From a checkpoint of a small mixture-of-experts model trained on Wikipedia.
Size: 8 layers, vocabulary 14008.
Experts: 64 experts in each of 4 layers, 64 GeGLU neurons an expert, 4 picks a token, a softmax router, a shared expert of 64 neurons.
Training: a variant of Adam for the experts, 561M tokens, 4278 steps.
Below are experts of layer 2 (counted from 0) of a mixture-of-experts language model. Rows are named router (the router's row for the expert), gate (a neuron's input weights, with its number), up (a neuron's input weights, with its number), down (a neuron's output weights, with its number) and show model dimensions 0-255. Each number is 50 + 10 x the weight over its row's rms, rounded and kept within 0 to 99.
After each expert's rows: a language model's description of what the expert responds to. This comes from a sample of Wikipedia text that the model never trained on.

# expert 56
router:53 32 50 54 55 51 39 50 65 51 38 58 53 46 50 64 62 29 33 40 54 74 42 48 55 40 50 53 53 54 35 62 43 43 38 62 46 48 51 48 45 51 43 57 69 52 59 44 51 42 34 47 45 57 58 51 52 51 51 57 73 44 38 50 62 60 40 76 49 44 58 40 55 33 56 44 45 56 73 31 44 51 44 75 52 46 60 68 58 49 62 48 51 55 47 44 55 58 63 49 45 43 37 31 40 40 44 59 53 49 50 49 32 43 44 51 51 56 52 48 51 52 49 67 60 48 53 55 35 49 53 50 38 62 42 47 55 36 41 50 42 49 41 53 54 46 74 55 44 47 21 49 51 63 62 37 68 49 61 41 42 49 47 41 38 35 65 48 50 32 33 63 55 60 34 45 42 41 46 59 47 35 48 40 49 58 38 51 41 76 39 45 52 36 63 30 53 39 60 39 49 56 53 28 55 54 56 48 47 53 37 22 47 67 53 57 48 47 69 48 29 57 50 39 41 50 38 52 43 60 48 46 64 53 63 61 61 46 65 67 37 54 58 57 37 56 48 40 63 53 40 52 44 53 54 33
gate0:52 30 53 51 59 49 50 41 60 39 40 31 60 50 41 61 59 48 57 48 49 26 54 48 58 56 52 39 47 54 51 72 52 43 48 54 36 34 50 39 56 45 44 64 47 56 49 55 55 65 46 60 33 56 36 50 35 51 53 50 53 59 55 49 43 52 44 55 60 40 51 53 63 38 64 46 58 56 42 44 64 50 56 53 35 49 62 51 48 50 49 39 40 60 49 47 48 66 44 57 30 46 44 64 55 63 62 51 51 61 49 47 62 53 45 30 36 48 68 52 41 62 53 49 36 48 58 49 42 45 39 37 63 54 48 58 55 39 67 61 57 39 63 72 36 54 31 40 58 39 52 40 57 40 61 36 52 39 45 74 61 57 64 62 74 68 39 52 60 44 39 72 42 57 60 36 54 37 40 57 50 38 54 49 48 47 44 53 52 30 51 61 52 43 48 44 52 34 43 60 75 52 52 53 27 66 36 50 59 56 64 62 44 56 51 42 55 40 49 55 61 47 59 47 56 34 50 29 56 66 54 39 32 52 45 44 50 43 40 65 39 47 34 63 60 54 49 76 57 43 55 66 59 57 63 65
up0:50 56 40 48 35 49 49 68 41 42 40 55 46 48 71 60 41 33 43 51 56 55 50 43 32 41 41 49 55 49 53 58 50 32 58 37 49 58 53 48 70 42 51 53 34 50 51 43 43 40 45 45 47 38 45 50 40 58 56 41 43 51 62 54 66 54 43 45 51 33 56 53 72 55 69 57 63 42 63 28 45 47 63 71 60 54 56 62 33 51 51 44 60 52 50 45 62 60 44 53 49 45 37 47 42 62 41 58 55 59 52 56 57 42 69 41 39 62 77 47 61 48 56 55 32 66 39 51 35 64 48 50 45 49 20 49 48 48 49 23 57 56 47 56 50 55 41 60 38 57 44 50 28 52 59 64 46 55 39 57 57 51 49 61 42 33 39 41 46 58 37 57 37 63 68 54 43 49 59 29 54 47 48 47 19 57 51 58 51 44 58 46 52 55 62 57 50 60 40 56 46 48 46 67 46 48 44 56 54 36 45 39 64 48 47 58 62 52 62 42 69 50 25 49 54 42 35 36 61 45 53 45 62 40 40 22 56 51 58 55 40 38 41 64 55 48 61 55 53 40 57 67 66 44 56 49
down0:57 37 27 50 51 73 57 59 29 53 49 57 38 56 55 54 32 58 70 60 55 52 64 58 31 41 43 46 32 48 63 51 50 48 60 45 51 42 51 38 51 50 42 48 49 46 53 49 56 41 45 69 56 59 52 62 35 36 61 36 40 45 61 54 56 51 41 48 48 59 54 39 34 67 42 54 41 41 54 31 53 46 50 43 47 45 55 69 43 43 47 51 58 55 71 44 45 53 59 46 46 34 50 65 54 29 43 76 57 47 47 46 51 39 59 57 62 50 30 45 50 49 46 39 48 66 61 56 65 24 59 60 71 39 57 59 41 36 57 48 47 45 53 36 55 46 53 65 51 34 53 36 43 55 50 41 47 42 45 48 56 35 52 52 49 50 43 60 34 59 35 37 37 37 63 57 46 53 55 54 42 54 41 47 46 45 54 29 41 33 58 46 29 53 44 63 49 55 56 61 55 54 58 44 50 24 59 60 53 45 45 63 51 69 45 62 57 62 78 56 49 71 54 46 38 43 49 54 44 57 41 58 53 36 53 54 51 38 47 48 63 32 52 72 64 42 63 44 54 47 53 52 66 50 66 45
Title equals signs and the parenthesis after the repeated title name at an article's start, such as Jbala (, Balzan (1637, plus born.

# expert 7
router:59 41 44 63 47 52 45 31 55 63 52 58 51 57 43 46 49 31 39 44 48 54 38 54 47 40 51 73 61 49 42 58 54 37 49 60 42 52 68 40 40 63 63 43 62 39 54 51 44 31 35 40 48 63 29 68 42 60 41 53 54 36 38 50 58 60 42 67 46 31 54 44 47 35 52 49 45 59 67 42 52 46 55 62 46 52 48 46 56 31 74 52 52 60 44 52 49 48 55 51 50 47 50 45 36 41 53 67 36 65 57 64 34 51 39 62 57 45 45 47 42 69 35 59 45 54 53 46 46 49 39 49 51 56 39 61 58 37 54 43 57 57 54 50 51 43 54 47 46 55 38 49 55 54 73 27 66 53 54 50 62 47 44 46 44 36 56 55 43 42 33 55 66 67 44 33 37 45 49 56 46 36 49 30 61 56 48 45 53 62 38 52 45 45 68 49 70 30 69 63 56 52 34 28 42 57 56 38 53 43 62 33 68 59 48 60 38 52 42 50 37 55 58 38 46 37 34 54 52 64 41 33 68 54 52 57 38 43 54 63 63 47 60 58 55 69 64 45 44 51 46 44 46 28 49 40
gate1:65 68 51 45 49 44 60 63 56 44 47 57 49 53 43 50 29 50 63 46 51 57 46 44 60 36 50 43 40 42 66 43 57 55 56 53 50 81 41 71 52 58 68 39 36 54 57 38 61 57 56 48 34 44 47 37 49 44 47 50 46 43 38 48 51 52 51 36 66 48 45 53 40 39 64 49 50 79 51 50 62 49 53 70 44 39 49 56 40 75 57 60 65 53 56 42 45 53 57 27 39 47 66 32 44 63 59 60 40 71 37 42 37 35 45 67 56 41 30 37 46 43 38 36 35 40 44 26 33 58 39 44 58 56 46 58 25 57 43 42 34 46 53 40 63 45 51 49 51 38 32 56 45 47 47 33 50 57 58 62 46 43 53 52 47 50 54 64 42 57 47 51 57 56 57 54 50 46 40 58 53 68 65 48 56 37 42 20 49 50 40 43 52 43 58 49 58 56 38 42 63 57 54 45 45 45 37 66 55 49 55 40 39 56 39 67 57 55 54 47 52 53 47 51 51 35 63 61 59 49 53 42 44 61 49 36 33 39 40 53 63 36 40 56 58 49 51 49 35 49 48 49 56 58 60 40
up1:40 48 47 57 50 48 49 57 42 64 55 53 43 51 54 41 28 50 50 63 71 45 42 42 41 35 51 48 40 57 53 37 35 38 52 67 35 45 44 68 46 69 62 55 46 48 51 48 43 68 49 46 35 65 57 45 55 33 40 54 38 62 38 47 54 53 43 49 49 48 42 60 64 51 52 46 44 47 34 16 65 46 59 43 50 54 49 47 43 61 29 51 73 50 59 48 35 47 59 44 60 55 79 54 55 61 43 47 46 58 41 47 57 53 46 40 53 47 59 24 47 58 49 54 37 45 45 39 32 55 33 48 61 53 44 53 49 54 64 39 54 51 60 46 55 53 56 46 53 40 47 48 43 48 46 50 59 58 72 47 50 41 64 40 45 49 56 34 75 54 57 34 32 63 52 66 57 44 51 42 70 78 37 50 58 54 48 35 46 57 55 42 53 50 52 53 56 37 49 60 43 55 63 22 60 52 52 36 53 51 57 55 42 64 50 40 36 51 51 59 60 47 38 60 41 54 57 56 52 50 51 79 66 46 48 36 40 31 59 50 62 54 38 34 37 60 47 51 53 55 54 39 54 45 60 36
down1:45 54 30 58 51 56 48 48 35 45 55 38 58 46 36 56 45 51 39 60 35 46 38 47 43 40 47 31 61 57 54 61 67 67 49 39 39 54 63 67 52 61 50 62 40 46 47 42 65 47 49 60 56 41 54 62 64 39 35 44 59 42 61 50 69 46 44 63 50 58 38 29 54 45 43 30 54 57 39 50 51 50 32 48 44 46 41 36 44 52 63 42 28 44 60 56 38 38 36 43 74 56 46 69 46 50 50 68 60 32 51 29 52 53 39 42 41 31 40 48 54 47 48 30 53 36 44 46 59 47 34 53 64 58 47 43 39 51 36 59 46 67 54 43 71 46 37 53 63 44 47 57 37 54 57 47 64 32 31 58 59 45 52 39 55 46 63 46 27 49 42 54 71 39 50 45 44 46 42 52 24 45 42 50 60 55 48 46 54 43 46 63 58 70 54 40 51 47 58 56 57 58 56 58 49 57 53 52 53 62 55 60 51 54 63 45 57 42 28 47 34 34 65 42 64 57 40 42 52 54 59 51 39 67 63 50 64 48 49 50 54 37 45 32 54 48 51 44 57 35 45 42 59 50 49 65
The preposition to after verbs or nouns in biographies and narrative, especially infinitive to, plus a, an, at and abbreviation periods.

# expert 20
router:55 26 59 46 42 50 35 43 58 47 34 66 59 49 65 59 54 35 35 56 33 60 42 54 38 40 60 58 53 55 53 62 45 25 45 70 46 53 56 45 46 67 43 49 68 49 52 57 41 41 49 34 43 57 46 60 31 49 52 49 66 40 44 60 66 55 51 56 53 42 61 50 46 28 46 48 44 56 79 40 47 47 32 49 41 49 59 61 68 48 69 48 52 63 49 48 38 56 49 37 50 41 42 48 47 35 46 62 45 48 48 60 44 51 30 64 61 51 56 56 45 49 39 68 42 75 54 58 51 58 48 54 30 45 42 47 47 34 52 53 29 39 56 65 49 46 73 50 56 51 32 37 46 56 61 54 67 36 60 49 58 67 48 41 55 45 71 40 37 40 34 58 53 66 55 34 37 47 61 49 56 48 65 38 55 46 47 51 51 58 47 41 58 39 62 34 43 41 52 47 55 53 50 42 47 40 59 53 41 30 48 24 66 60 57 54 42 40 62 49 38 58 64 36 54 60 39 57 44 48 46 44 51 59 64 64 61 64 55 63 45 52 47 56 46 59 52 64 57 53 53 53 43 57 46 47
gate0:41 49 62 46 52 60 50 41 43 51 46 61 64 53 43 34 54 53 38 39 40 43 41 43 48 29 44 51 64 54 55 36 57 52 54 38 49 48 42 59 63 48 48 35 48 39 42 58 59 64 44 54 40 53 47 40 60 49 35 49 58 33 55 46 28 56 50 57 37 38 54 51 46 46 52 52 38 50 68 66 41 55 56 48 43 49 32 49 56 53 61 53 64 57 39 54 54 39 48 74 50 38 41 60 46 50 50 42 46 58 51 55 55 47 48 48 42 37 44 53 57 38 56 48 39 47 54 51 37 36 46 47 52 48 64 46 57 48 38 63 25 60 25 51 66 51 43 43 42 45 46 31 42 82 51 41 60 39 61 60 54 39 45 56 65 30 50 73 54 59 42 53 61 65 76 44 39 57 50 57 61 59 37 54 38 56 51 59 57 57 48 53 23 60 54 43 41 42 38 29 40 44 47 62 46 48 75 46 34 63 56 46 56 64 52 60 44 69 61 54 70 32 50 48 54 38 55 42 51 62 34 49 41 51 62 44 37 54 56 61 48 42 56 51 43 50 66 29 52 39 57 33 46 33 57 64
up0:71 43 62 43 44 53 58 41 59 42 42 73 58 41 53 44 48 46 53 61 47 41 36 54 40 50 48 44 61 47 48 51 66 49 44 44 36 48 48 47 38 49 45 40 40 57 36 56 56 51 37 43 60 51 53 37 47 57 52 39 74 38 55 48 61 54 57 64 50 52 60 56 29 54 42 37 53 54 51 39 62 44 37 59 48 41 46 42 62 38 44 49 41 51 38 36 50 67 53 55 52 31 47 42 45 36 66 53 47 43 32 58 46 42 56 66 65 20 55 50 52 49 69 60 45 53 63 63 52 61 62 52 29 40 39 34 41 54 51 49 44 46 38 49 51 60 57 71 48 52 57 41 34 74 46 41 53 49 52 45 43 69 44 68 48 24 54 54 68 52 55 56 62 69 58 46 43 32 69 42 49 48 48 59 54 41 52 52 55 49 40 41 34 37 38 43 48 55 41 45 43 47 53 59 61 40 52 43 34 47 71 31 44 62 46 50 32 43 47 57 55 32 35 50 55 58 40 37 45 50 48 46 47 54 64 67 61 50 60 67 31 56 31 40 34 60 48 48 40 64 54 57 63 55 58 46
down0:55 44 46 53 53 46 46 54 58 50 40 41 58 53 48 47 54 38 56 46 53 62 58 46 42 57 50 41 50 54 39 57 60 52 52 67 57 46 44 60 45 51 66 35 46 56 43 45 42 46 41 47 59 67 32 53 70 45 57 37 38 43 26 45 61 53 71 58 43 54 44 47 52 46 66 41 46 49 47 43 37 47 49 57 69 50 39 32 45 51 37 57 51 37 52 47 56 40 48 15 60 35 55 43 71 34 61 57 52 36 43 49 54 41 59 57 60 46 50 59 47 37 59 55 50 38 61 64 51 54 55 22 39 60 50 43 31 42 59 48 59 50 51 33 45 73 53 57 52 54 38 59 69 65 29 40 59 46 54 35 53 58 64 62 51 59 53 50 58 46 48 38 54 50 39 63 20 51 53 38 53 46 49 56 49 57 45 32 53 69 65 40 69 55 50 46 46 57 43 46 38 41 49 53 38 40 61 60 59 51 48 54 44 51 44 58 36 51 56 47 74 55 56 43 70 27 52 34 65 49 53 37 62 53 61 39 59 56 54 50 58 50 47 45 58 56 45 69 71 52 66 45 73 52 60 55
Colons after rank labels in taxonomy infoboxes, such as Phylum:, Class:, Order:, plus words like Genus, species, classification.

# expert 26
router:52 38 55 62 52 49 34 40 67 61 51 56 54 59 70 62 54 28 41 55 44 51 49 59 53 52 57 64 49 53 32 55 50 46 35 65 50 54 63 42 57 55 54 56 67 35 49 44 60 44 43 44 53 48 57 65 50 61 38 67 56 52 47 47 56 47 55 52 44 47 43 41 52 36 51 48 39 65 65 46 35 38 43 54 33 45 66 66 67 56 68 49 52 74 35 54 53 48 58 59 53 53 37 51 38 35 45 54 46 68 64 54 45 46 31 56 54 38 56 37 45 64 37 58 44 52 43 52 47 52 45 47 31 63 23 53 65 39 54 46 30 46 46 62 54 35 60 48 56 56 35 62 48 55 61 53 62 48 61 51 37 58 55 36 43 47 54 52 58 49 39 58 46 74 55 41 30 49 47 58 53 34 55 47 64 48 54 42 48 70 42 54 66 56 72 57 56 23 69 64 52 56 58 46 51 44 51 50 45 55 50 37 58 55 65 48 39 44 52 58 43 74 56 32 45 41 34 44 46 53 32 37 70 54 59 58 54 55 57 55 68 36 46 62 41 64 41 51 53 46 54 50 34 38 49 47
gate1:44 48 39 46 70 18 32 56 38 63 51 63 47 43 54 68 42 59 70 52 46 66 50 47 57 48 34 38 54 55 43 57 33 43 44 51 62 44 47 46 48 53 72 38 52 57 65 48 51 58 53 46 42 47 49 54 55 55 42 57 44 42 58 48 48 48 53 56 40 45 41 59 75 48 27 33 54 48 50 39 43 38 47 47 60 47 42 58 44 49 61 47 56 33 49 34 56 45 31 31 42 49 36 45 48 54 51 48 56 44 46 63 41 66 66 62 44 55 60 59 39 45 36 46 64 58 48 54 50 50 46 44 47 39 54 68 33 53 52 52 42 38 56 48 37 51 61 32 57 50 43 48 50 63 45 59 54 34 43 56 43 44 64 70 49 57 60 42 51 61 47 52 47 63 29 48 52 40 32 61 21 51 38 52 57 47 52 42 57 63 70 52 50 69 54 45 68 43 37 49 45 61 49 32 40 56 64 51 63 39 48 37 45 27 50 49 43 58 47 52 43 53 52 37 52 61 58 41 42 51 47 46 60 33 33 32 43 57 61 56 66 44 64 52 42 43 51 68 46 53 25 66 42 64 59 41
up1:60 65 60 62 29 53 39 38 55 38 39 48 50 36 46 46 41 51 45 57 55 45 45 48 47 31 55 52 38 50 39 62 63 51 54 54 43 43 45 51 42 29 42 33 60 44 47 38 52 41 49 47 46 45 29 51 48 50 55 47 47 42 49 61 65 53 52 48 75 53 55 44 28 45 60 50 54 75 46 40 62 43 34 45 43 61 52 49 58 41 50 57 57 73 55 50 42 68 54 46 43 43 68 65 57 48 55 51 38 53 69 51 48 39 44 53 64 50 29 44 43 62 69 47 58 44 49 47 57 53 50 47 49 53 39 26 44 30 56 70 41 46 56 54 53 55 43 40 47 42 53 43 62 48 61 37 55 50 46 43 44 64 59 40 56 30 45 59 52 53 36 76 44 48 50 58 54 61 56 76 60 62 41 56 41 46 44 61 44 43 37 52 47 42 60 56 39 46 46 60 57 36 70 55 54 58 42 60 46 52 51 48 55 51 47 49 42 42 54 55 49 57 45 70 50 41 25 55 44 42 46 49 48 54 69 98 65 47 42 51 47 65 61 66 58 52 46 38 40 59 49 33 60 52 54 52
down1:64 34 55 66 59 53 35 52 58 44 43 48 45 51 48 49 63 60 44 53 69 58 55 49 53 47 67 54 41 60 58 63 59 40 47 53 49 49 38 46 48 45 60 51 56 49 39 48 62 49 50 37 31 40 40 31 50 64 49 61 53 37 54 46 40 45 46 50 75 45 52 59 50 50 48 39 63 70 37 38 50 49 61 37 63 51 38 54 50 44 58 63 57 55 62 61 35 62 60 36 40 60 32 45 54 30 53 50 52 47 54 58 45 53 57 47 47 31 31 46 47 57 55 41 56 43 45 51 67 61 44 64 44 33 47 32 42 55 67 60 53 47 57 52 47 25 40 59 38 62 46 40 44 44 34 43 78 55 58 53 46 55 73 54 55 38 49 48 45 54 35 53 57 60 61 58 57 53 51 65 45 41 65 40 45 70 47 62 64 44 34 72 43 62 48 59 46 43 67 52 57 48 69 65 59 54 62 47 45 71 30 32 55 58 43 47 56 65 71 53 57 62 57 52 50 43 58 49 63 22 48 44 46 43 60 55 64 57 61 44 47 50 54 48 63 59 42 52 49 46 35 53 40 39 43 45
Pipe separators between cells in wiki tables, plus month names, dollar signs and colons after labels, as in Loss |, Students:.

# expert 38
router:49 48 50 56 38 65 27 38 49 70 48 63 73 57 55 51 49 46 28 55 50 56 41 62 54 49 61 53 51 64 31 55 48 38 42 59 54 55 57 45 44 55 48 47 69 53 61 44 44 29 21 44 51 45 51 65 49 54 40 49 48 47 48 51 65 66 53 55 41 54 53 29 39 42 50 45 45 65 53 47 48 45 45 54 43 63 59 59 52 45 78 51 49 63 46 59 52 48 57 47 45 53 47 42 56 59 48 72 43 47 48 71 26 44 43 54 51 49 60 38 60 48 46 56 43 58 56 44 45 47 41 47 39 78 33 54 59 47 52 47 32 41 55 71 46 52 55 35 54 63 46 52 46 63 61 37 77 54 68 52 39 65 47 41 51 52 56 57 41 58 41 56 53 67 47 49 51 51 43 79 53 61 37 39 50 57 48 48 62 61 40 40 46 48 66 50 58 23 57 48 64 58 40 53 61 53 54 62 56 49 35 32 49 67 50 46 44 56 53 51 43 71 42 38 53 40 25 68 44 57 50 34 53 45 64 49 44 54 54 66 40 54 53 53 42 62 46 56 51 46 40 50 55 46 46 36
gate0:48 60 49 72 34 39 43 43 32 54 52 55 70 29 51 55 30 51 49 46 47 32 47 58 60 50 40 69 51 33 66 33 42 27 39 50 32 49 54 46 52 49 49 32 62 41 47 31 38 50 58 57 43 58 59 65 65 61 46 59 59 54 71 36 70 53 40 63 57 52 48 34 50 48 37 45 58 53 52 43 56 49 39 41 53 65 47 53 44 47 55 49 34 51 49 41 60 33 60 34 47 54 46 63 56 69 47 57 35 74 59 57 51 44 50 54 49 51 32 66 51 55 51 47 62 43 56 52 49 45 53 57 32 41 63 38 58 56 53 58 48 56 45 61 63 63 39 36 54 27 51 32 48 37 59 57 60 31 67 53 36 63 44 47 68 44 54 48 49 41 36 47 34 43 48 64 53 47 47 64 59 51 37 37 48 53 49 56 51 52 54 34 51 60 54 52 53 50 51 48 60 49 55 57 54 70 54 60 63 43 47 52 68 55 49 48 46 59 57 49 43 52 60 48 71 43 40 58 26 46 47 40 51 33 60 60 37 35 49 54 46 40 64 50 44 53 43 68 72 55 60 43 44 46 41 41
up0:53 48 62 48 47 44 48 46 26 49 56 49 83 53 40 59 56 48 46 69 56 46 49 53 47 17 38 66 53 64 47 45 36 37 69 41 39 49 53 43 48 55 61 42 53 51 67 62 48 49 59 49 38 41 57 40 42 48 36 55 50 55 64 47 47 48 42 59 56 69 45 47 50 60 62 41 57 32 36 34 37 29 65 60 60 62 55 49 51 44 45 47 28 50 42 67 46 59 51 40 53 55 48 55 56 56 59 43 38 67 53 65 38 50 54 47 48 55 43 36 53 49 40 32 49 42 52 49 46 37 39 51 70 40 53 39 72 62 41 43 54 48 40 52 52 59 49 52 41 59 48 69 50 52 63 57 53 44 61 47 62 53 27 60 73 47 47 61 54 44 47 45 46 59 36 50 56 69 64 55 56 49 59 47 45 69 44 63 55 44 53 49 56 60 45 57 58 50 53 47 48 47 61 57 16 70 63 41 45 61 56 47 46 40 48 45 55 59 46 40 53 54 55 32 35 51 56 46 56 43 48 53 49 41 59 33 36 41 48 48 56 68 50 22 56 67 28 68 53 50 41 51 51 51 42 50
down0:53 50 45 45 43 48 25 54 64 57 41 61 45 45 73 51 50 42 55 61 70 45 57 38 48 48 40 51 49 43 49 64 52 53 47 36 57 55 53 39 49 52 47 56 61 29 34 59 54 66 41 43 43 47 45 55 52 50 45 38 58 57 42 63 45 47 42 43 48 65 50 56 48 68 47 49 46 39 44 43 45 43 39 52 64 51 48 34 55 47 57 56 45 50 35 54 57 46 55 58 50 61 49 51 58 33 48 36 68 47 63 70 54 51 57 54 48 38 40 66 28 64 60 59 72 37 52 42 40 63 47 62 74 50 50 65 28 56 56 65 38 51 54 58 55 37 55 59 41 39 58 69 62 57 52 52 55 37 44 53 33 37 47 56 43 45 43 54 32 51 50 49 31 50 61 40 57 37 39 44 42 49 75 49 55 40 75 45 71 66 38 56 47 57 56 47 56 49 64 55 60 53 68 47 41 64 41 48 60 69 57 31 41 39 44 49 59 31 30 59 41 58 44 63 33 49 60 27 58 52 59 46 56 55 54 43 61 57 43 56 61 38 36 48 41 53 59 39 46 40 59 70 52 47 57 61
Spaces and apostrophes before numbers in sports tables and match reports, such as July 2012, | 23, Dykes 6', Order: Mogorosi.

# expert 60
router:48 32 66 62 57 48 38 34 64 74 44 52 62 62 59 60 55 43 53 53 45 49 42 60 62 37 47 61 57 49 43 65 43 36 30 52 42 46 81 40 55 66 51 43 62 43 59 58 42 45 44 46 52 39 43 46 51 48 36 54 64 38 41 39 55 57 50 58 35 43 46 46 46 33 49 47 41 42 53 36 48 51 39 54 29 39 44 51 71 43 66 47 37 54 45 51 47 49 49 43 49 51 45 51 43 41 52 62 52 64 51 49 33 54 29 60 50 49 55 60 50 40 56 61 58 64 48 47 42 61 33 47 48 57 51 50 59 27 45 55 26 42 37 59 49 53 65 29 62 50 44 70 54 64 51 37 62 51 74 56 46 49 39 47 56 51 70 50 50 56 43 73 64 60 45 51 36 43 50 48 46 43 53 25 49 36 45 36 45 68 54 55 49 51 69 40 63 31 67 42 60 56 56 19 42 49 55 41 51 54 50 25 59 45 57 48 41 53 52 50 40 60 56 38 56 46 43 49 50 52 48 29 64 49 58 66 54 51 53 61 56 51 56 60 49 64 45 49 46 57 49 50 52 47 59 32
gate0:46 52 63 44 38 45 48 48 54 67 38 62 49 49 49 44 48 41 48 45 50 44 47 56 70 43 40 27 59 58 47 50 49 52 59 57 62 42 51 53 34 48 61 57 54 48 59 57 66 62 60 57 60 44 54 49 24 45 61 43 54 48 51 47 74 47 66 49 54 45 32 55 53 57 45 33 54 58 56 44 44 49 53 43 50 56 51 62 55 51 61 40 38 63 38 81 30 47 52 67 40 38 34 47 51 32 52 26 48 62 44 58 50 42 44 40 43 49 70 53 39 38 62 51 48 45 52 57 45 66 44 57 48 41 62 58 68 39 58 52 38 52 64 60 48 74 53 51 48 57 34 56 50 62 41 45 61 44 62 78 49 56 34 50 61 30 62 63 50 45 59 66 55 54 48 64 43 33 52 57 50 61 46 66 42 37 40 42 59 57 71 43 57 50 86 42 56 45 44 41 51 64 53 54 43 56 44 52 58 40 43 54 53 52 53 48 58 43 42 49 50 58 45 52 75 51 43 46 50 55 58 43 46 36 59 42 66 45 67 56 42 43 53 48 51 36 66 31 53 50 76 54 46 53 40 55
up0:46 54 63 38 40 40 56 63 56 68 40 50 56 58 40 56 51 42 59 68 62 29 41 55 61 34 50 45 65 56 50 52 44 34 66 54 56 33 43 54 53 40 53 42 50 47 47 39 48 45 53 64 63 45 46 56 38 28 67 47 56 25 54 48 54 38 39 45 53 44 54 69 36 56 57 52 55 41 52 36 64 47 23 42 55 50 48 53 37 47 55 55 61 47 28 49 48 51 58 42 48 49 60 47 31 44 36 44 45 47 44 62 47 45 47 34 42 47 74 54 53 40 64 55 55 53 46 49 44 48 41 69 54 43 60 54 52 38 71 57 43 41 57 70 71 65 52 37 56 56 48 52 33 62 38 51 51 36 63 64 38 54 38 49 41 37 45 46 82 53 51 55 55 51 55 66 55 40 55 19 39 50 45 41 38 51 50 41 51 54 61 53 65 43 52 43 52 53 35 43 32 61 51 47 46 46 49 70 45 49 41 63 50 43 50 56 50 68 39 60 46 47 32 40 58 54 63 41 57 59 74 56 69 62 52 46 54 44 59 47 47 36 47 47 54 38 55 38 53 34 64 54 43 62 51 54
down0:56 39 35 53 43 26 55 59 43 55 27 53 64 43 43 42 46 49 37 53 61 54 56 48 55 43 64 46 64 47 64 36 50 38 61 50 61 49 47 67 43 50 57 52 44 37 40 52 51 32 39 61 61 55 41 49 60 46 36 42 55 55 70 54 46 67 44 51 33 56 62 54 46 58 40 18 61 41 57 49 44 42 56 49 54 56 44 36 40 61 70 54 50 39 51 47 52 47 51 31 56 53 57 36 51 50 54 45 47 42 69 54 67 54 71 47 47 48 65 47 56 41 46 68 39 33 46 29 36 26 52 45 47 46 55 39 53 61 64 43 61 38 44 42 52 41 57 60 60 52 46 49 48 39 55 46 60 43 47 37 45 25 59 45 31 51 49 39 53 58 73 50 61 63 41 52 55 38 42 47 43 48 46 39 56 58 56 55 59 56 53 72 66 55 48 62 42 45 52 48 53 39 52 57 56 53 45 52 65 33 57 61 59 52 34 57 59 59 45 61 34 43 50 46 54 68 52 49 41 27 57 60 54 48 52 40 24 54 31 38 47 56 40 33 63 32 64 55 48 56 30 59 46 52 49 50
The word with in architectural descriptions of historic buildings, such as windows with segmental heads, plus closing quotation marks after song titles.